From a checkpoint of a small mixture-of-experts model trained on Wikipedia.
Size: 11 layers, width 256, vocabulary 23549, 30.7M parameters.
Experts: 160 GELU neurons an expert, a softmax router.
Training: 302M tokens, 4604 steps.
Below are experts of layer 7 (counted from 0) of a mixture-of-experts language model. Rows are named router (the router's row for the expert), down (a neuron's output weights, with its number) and show model dimensions 0-255. Each number is 500 + 50 x the weight over its row's rms, rounded and kept within 0 to 999. Numbers have three digits each.
After each expert's rows: "comes before" lists some tokens at least twice as common just after its tokens as in all text. This comes from a sample of Wikipedia text that the model never trained on. Tokens count by the router's weight.

# expert 6
router:470412544487453534517503477403452510539526349478545419498418502454413444421411431536434554487513454512484498472440508493582506515464486498517485500578542469420423498424467532510513554440489511558472477595479496483441549554552422450543573594488489481446536487475500511594470508568507517487568520485486494532453522475606445568439539492485582394434460478447556419511473438576444486536532453571568578542491538488506574517506501550520506466496531442572513572399528498571521477483550505451497616436490496510469473583547442471513425455588445545526453588612561503553514499510503494519566468402535511496493467574586448564468557455562478477449479390536526487539476396516522465548605473589532568570459542482515497533506544446444522561567530522459529532489508472497453640466450450
down4:553494497502521411514544522517397524393533463509488521544560501513487500498486528452521563457554485449494522389461511509474472609634445566479582489405415417504487492441484502563475473520474597453463515610491532454539483569555443559562496446482504423504515425568416492472505600554512495513478430428450568493456463528557531525447532517477471517447427489498565553551469428413579448573559525493624498482431447527538560484519545581477457479478461517455480480454538510458564437556577545559385550451500379513543534444510550517481443548494502481570467633555505564377496549539529451467501523520559465405518454446461496456444563569497503507527507550552479447519417495472475527417473437517471474405503560512569567563496494514589420555433495505422513494450477453490466428526501539
down5:443520483472437453473539444533516490465526458499564449484581535481550473505404504428495439525498455422507500487446464503501516553501610503479557565520425487451486428505474569479544504400507449494428510590547517456537478462510448380492517444599522496457404536562477558526502494537466455413548478545475543540553512519508478515511542417489560484429558506512346494556421488536525434585529499447529560598543503422470431558513510506415608575512411516501449469477503551589537576472573525522558492403425510498555489563488663468552457549543527483606450576514441523546480499499468534525505490511408456523571508629487615511453567481472529520522510504501458394436576462530452412516425638448495524513488580515450509504500462452530413529512502505487446529471482454555458500493480476
comes before: "\n\n", "The ", "In ", "s ", "He ", "=="

# expert 5
router:516443470537557475497512503590423593402478491548473532507497649480491492482362606465547547564529395404522514594446422575539494462641483573488483534452436510445512444494515503509580467434550413505511531392495490460495501549564511510540582455522458493509527422567418469467547545401424387373521507558533584505523483471477492507492596538434482506506497531487476398530494503510443462478490516404502521478538540427477571455437524521549515569428554482553531454544554583447518489531536577477462519502482456516425481383531571485552523519488445495525571483511557539431415468424561432502539535480514527489558574530534477502529594598423514454504497537490452511479508460439472444446454581512501510555526479486434547530425520476518427479533518430512570568550492499452518509532521511
down7:513533455492574489581523495401458507482555460477402415434421521448490543452523473570426510514556564560571596487470457625459471548536524510471535465481478611543483499487487549494527441498429565490494522485529582564593479384484543530544493445502578460471534482517498505520509543562520501492522352523550508549521539510563549426371483530559504534562523513487425413436507508470472513444511585469463467531490445508441520451594520474533477410604532552440404481451484529474488601495475536574544428584610500473504534479504546556477585551465409435583453554461538517495527503468451365528595486472410385533524523513486511514505496543454460510584484499511463483507497526450492545512478537510488492533467457489550383444494498436464451477429468462487529522388575571488534409555551506
down8:457547482512506480507480426503540570494535520527568562486556461566506454479506449534491456452504455472480457470508455398537527591496454457424435491444545524476564463499465421532557466536554428553508501400391548449524565567388451448443535506518548446420525438503559536423480489493421556487489471523460470469423494523465497540443530408451476548517433445472570482565529583464491504489406449442462451491555505378570528401540452503488542494457524494551481481517639361494479527537541581472515569553482445472467488430546481546592522472450530465418456466530464463581549481595545588486508513486571585558514507505427555423508617528495572482524512594507514498489445514560532503525384484608427497430468567461512592495456580589499514576483496400524499555488515529527556516505544522
comes before: ", ", ". ", "-", ".", "ing ", "ed"

# expert 21
router:418554516482492487459502443555489561516488568415549582449504608500476534480457442561491573491495524508562498385538436632515442426496547511498414590479431570492519578456544565505536517433454539437479425554453499477463509474473550590431518437447537521561503493444467579460436482460458450486526571456553519536528437558489519508539530455550472556576535555531503476523528488538544446466469518471505483457460511476482524469412397438530537493575528393588476536490449464461558566493559540525431477482462527526547537483464557527489507531421424528578476520574573581381381373467525469536501595401486470613507522585500410493522549384485496543429509433486509495517574498483484550506539596419500513494473458430473446506422468523431494426547520589495444555508499489483553461556468508
down3:499441452541518506416547503501599576501461461523532485488427544519541460457580468357425536555510557426452497470462462430520464512386494560526434391485473509414559454514485594446595514505492414480569504580579481563552459469455543519472525539561528489489412627481526518550610551411415446488490466536533433538461556519527508515453570458462539418474493552413497517457499439491549493390483499498535541530502471510441470454595535525574496493563529482491515429482407533475496475487571561507573440497562446562486547522454597509471407522465495505436427462498593506519530483491514449514652440498542463452462562513498571571499569554481599526513500495514453541534499532518471467485478570519373457486501421539495518526577522529461543518434479517432484557527437573575448489448420499
down4:477432530517517581540439490498578549442485470489556552411429579514430448452559446528503433525559547542532494524506553509455461588451478566539536493437490486418470404542503473450514422512542476507510638550470466439458504461465581567556458504482542457502465484509540568572453461536448440476452534529522477520524554516461512508588483427542480496515535494528541454437615581480573523460464558525527486470490560483515514447499451448518517441509509527493473543537481552534447353498557507577538449549614530503545532491477418456488485467421391427637404551538474543460473447530556469524446541497531479559458497427482422570470493440569524481476375527540512529506431487521463597541621590494417467553513516489521510397418568482622501462483466512448449616495574447451523498532460505
comes before: ", ", ". ", "'", "\" ", "-", "; "

# expert 3
router:540492489561554535417503458440431516449500515528445476546546446493577499539544483503486402577533399551445539459411441505458422583472412486492515440510456527426443449388578475566486600558536558546387565513523425499547607631540576456452535467531534458463412479523518521463441591523467521558574460449540421475550514532498562502513529461448491453447561448465518453506459408522502543530432482538510479511505592623519478586433529603493521495506513559522442509426520467553472500507459384541437505516469564465475519538479480541537447529616551509536507548442500497413490479573407406483487519532552465458487456594537486469509462483557537429539500481527502467515533510455542532564515549468436504470448566439554438474547527476504541584594530553413494521445407455453513448540487561
down7:548540562484553474521579477522514467419589499524468539527501459532559497468515487480420500396508540529488461452455499534441447611555541582447570408534515563558366522456527499543552525524450595474470453472486514466428557481498504417507468575513471501434451525410557590434492503453548567606575441462402442448499532518485479489534557405538480489411532497465393624491442562485444592512526505533442540503408491566494552522507451482559467518552582529378469498442407529500550582466510509603489457488571511587424521456475382593519453485481560520517486455580413496471456484481438488486427499487529511451410495467481501527453478533573470510536556559566563477475511558593457536521516459556551479463510519470620432438473470470513499484529429475567518449526539512481568458513479477
down8:533537500497482502459564533471457562471496453573490562542522425431488530457608475474444490396493527547429489446506566494543582567371528620553650424475473528414495512469606507456556441473505506488537515490526566541527384448488525501535548545433490512527545505561457501354537568559502476518487509516502536469567630350555459474418486481524462513469415509477509467468526516441517551535544577499539489527489465481497498475499585539460519513453487524495499522425437485479455490584568494524522567461487426521455467422521460494470557518362489490420463549504373564529545508451403457525533501603567528489539438527480487386516468470489484541513513528465504556452527516532486434512475449515550451486514577483469512551578550437565470512528512449454642471492442531419423533470434516
comes before: "and ", "\n", "|", "which ", "(", " "

# expert 9
router:473433411574513550558451456443541529500381544483460456573536531432585468499437468453413578512463432551521446419444511464493428489584479492468455548488564478461526457462486549560468436446500559547534462464475489466478601449519506435578474488468494606450525442490535568503514532549526483610493549477470401532462496507467529535534555424461598410482516509473379446467448472572539501521486453519520550531469624583577513583579459499535548503451574546509502547525490488551467629476475425461512510471425435520527496603492526474575490515513544541494465553429500500460505547539427576506544422452423602463479441526457535499428554460469559533459505460532424537530494524605490543521544506501473550553497550491594478530589509475408631560539586576538493466497451487488564566481492531
down7:518534475455512521448525441523479504514536436456453444477460511470556502540498563478502501606544491519517553576435646505447443466484435523515460417461600507517534515490464537485509476499503514544505488550441518479588558426441484440360473449410459546414532484489546488496498517530376534391463475543491540549429429510481490486382449542475591504443494406497528515464497460534585549470507541398473523445561437523516504530585441535532506444489491466574462548518462534490489561482406618510533554496559493475484566549463507568521571510480472542462568381483477520465496594584514432593474488504637514545445514455468476451549570578588518540507466507516494483555503497499423512562523516532510491528446549539538520510484403554649542518581522490499441491474359455435422495538417527
down8:496488544526438498541562514512493485491516442503493644425496468607499519441486550416538538571532485436569605455429498487475445502499465512462504523477415470399495487519575437445451567540466481444435456568475487521425505511586426559549471548508531499485453466450520453493459509537536487519509465433559442483470549528599536538447437504485600560495464460512517526579503506436501498367448532529594491446508544504453564430513475396556507409509445543474395454463523575539588565473506561490590525526382602459524508507411465467578434644414484562574525518504497511450491497518490469410498525467514474561473487440503557556456451479614501444562580482525559514566484556487506433560478515481547529564526502574562412472541485476442493482555438512453427430460592468462529485499559554
comes before: "- ", "\n", ": ", ")", "= ", ") "

# expert 14
router:561457552549443420515594495537480524549490509511556428503522538452430542422490487542438554574459504523490490483401539462462517481540587531418509499475475501478520562508508587545529459580506389464466606426554555531470460520538394543458430521511530534471507477570421468618508535523490431502403493477460551561532535470593488445505550455447490423403392455567575506466516506493423523398557497579537548513501477519513532407520521611542466513455543483530514466451545572506529475516441600467441404507538472487512456509577522451445532507521471493509504525493436457515533434476499445624601461551438600441480485491573526544455535591478527527498473640452442471464554487505535510539475447508587399533470555525450513510451598494458585544462397438446493474479432548468443494515538527
down2:598496563462505431469564519488520556398390642527413407481513439594483496457447524587476542562573585496490571458552456526508592498449497456414456479559535503544512488489510456522454519544506561487520519592503439494440574505488441567536397445449448500565435530410486528476479426528465488471505488500529462378512546565418561524516448460438579554597481448518507448486493442427526377571500469533480587516519442500534477519554531478448454520481489552531490432523488487575454440525492559497501527597447478482502472458516524522389549424535498441507441504539551512540531525463404430497526551496543539575507522491468420459493562562448488469516480530494580556467486564598421477480481499496535457497484498601409437447589548510468473552521543572576557528558462511389487470395516483
down3:519441465476487578621439523509501508453566455464431464513465522487437454437466537566448549556505552522485515521511576474541565510441408458453422508533469511462376541520506549550422468492606509517498361508597475417458477508490462442421417497504500468424464534476557528526530562525513443469502477534588506604487451582497590475476460438640530479457498482537374417510468491537508557534523498435510488523439593566503486478555517489594520511492577530453413539498469504450499521485587567488507506526431502494500495457529421472504496535531448479617498601467585507447462485530609518454444418420425488546549589526560517517434421528437552444539606369463496495523503477522506598482529483489517489473492478472591553479490523403545448525544472516616487481521497449456530523466471509
comes before: "to ", "a ", "the ", "be ", "by ", "in "

# expert 16
router:492551510483510559549476497513504504528543550478448538490424452544589527519471497422536416426582531450539505522466498538522480502508498549456478533492542491432523412513474479576403469523444462496490404478499540429591481579518421530581441559484495565512546480442495564393506425517601552555505488425601471522494451590446543521482507526574496583536514595513589435428437447518543536420415469497521497432510468433499527553472488420457553531517461487508498436518572495459461619502459398565515432475407515493487524486450450565551473520604470522460526447555525516519570573454451516482513446574602421543397477494507542494507446397620444446452455492439437448464445554545619575487497504622412511437547525493476526521497539494535434466475536452494508432420529462516557510504445543
down5:488480460479597527439514495422499576406435460517505517483505374485575522579498402469442441549538492526506363478504439496496470529467443614516443485490414549503528516492572509411604470457601486443533554501467406523575493476483427593519505471445485500451518453495513454547519497491540523504503463483507528547552478553491469503514492462467455812494450597448502507438497572547429523511504579562492503436422518434525421460433510424506514606518524537475510547487546506507526474582439492436569487505478515479485435492481504507530513456403458597472513478628550498504490485541488459500502558475567483510461533511478490556549569542579499498384500499483492437552550425538501493493577519466427476550516564418496474499437508536462512465502516532530591473543494551511526526493493518
down6:511538459408439426511533532484489518451467548450483543550525550545535485455479531568470525519519468604494530486399603558486493481612443564381447537540505507463403488435552498573581495471454456529519553512540496388549466481430540554549549445515497487488421435504589533519477618526545504550465457623539554401461552577495478526432484522504550637463472491539498522507481541576464558504507403479404491474535590514520458459432478450468541573543527527475435461494499560556588504495449554478440396511531455517469564486476534586478546488532456504500470468444460409444479418531496457561457535465470559388521515470517510578548565511473453540516585441518448536497502565541396479567524482535531475523578454457440507454572445520480507443466452494468395487514507397409469529581570480
comes before: ".", ". ", "-", ") ", "; ", "States "

# expert 2
router:561399474531552476545572507493547499547445421514466375541496450543476505456617561513547491513502495462427490525476504466393546506507461492517543480549484527528461456576587553502510509569529487515555616455476398497539427432459534471421481500467424416524578590466406418570432491531407525497449481443506532494511566490520593483443534504513414413432464451553410461590540468508499506484494552482544437511437400478471464446525510574511502454438531502525516544539557517539559474572492528483488472484631453460400478515485472452423552575499569486527499506478407481534524539507460478522514355526446520499530539497517462428555428624494448403493454521459562520465506570527505473482385487541519434531529497508453469571546567432578577560481523529515584492582438518529427434527480527
down7:528499480486447486459465566496554493427396572476519538511471443443468532533607470567431604475540506461437598486489505516473513544557460495514605479456427442483445451521502525391566428506590556505520566507557539472560501503434509478492582534477505492448452447450452529521547462567430533587556529574457431485439525474586488539467528473443434439530351542508449482497502488555464558461536573466490494557424445484477590483557557527585484526465546552438498511478480514562524465455557483519493514517564448515422469641524473561357536560512481481515570563376493431513475596428464501573482542508495516485392484554489588430560438521471494491546524554451505524489509522494514340517535519463430552510596483508472463516467455479518532474506444478479541502502552516445424366471501556
down8:577593534467368529475468475417511462472589498558499555429523558483545508470433521559482468554474410460431638554476591519591627526517517480416618507522501495489517491480475540482457482511507507518508471494492442455450434529505521427476457509544522452436508491446445523583495441423483500515484525525560475479528542488490434585465476448548554400507463551520500487519505509568519379458575505466565477521549515453464632613451444517584529542567488529534508452454474459465491526472527465500536513517488474496407342453510565511430420485561468464577433443472485502575535496452493561507511519546650413417439551518538589530504487546622488466582433414413460490494433484476473492505441462543552570494566495490540518500526490545504435491449520471563451464467507501509539466595490466
comes before: "a ", "the ", "in ", "to ", "by ", "that "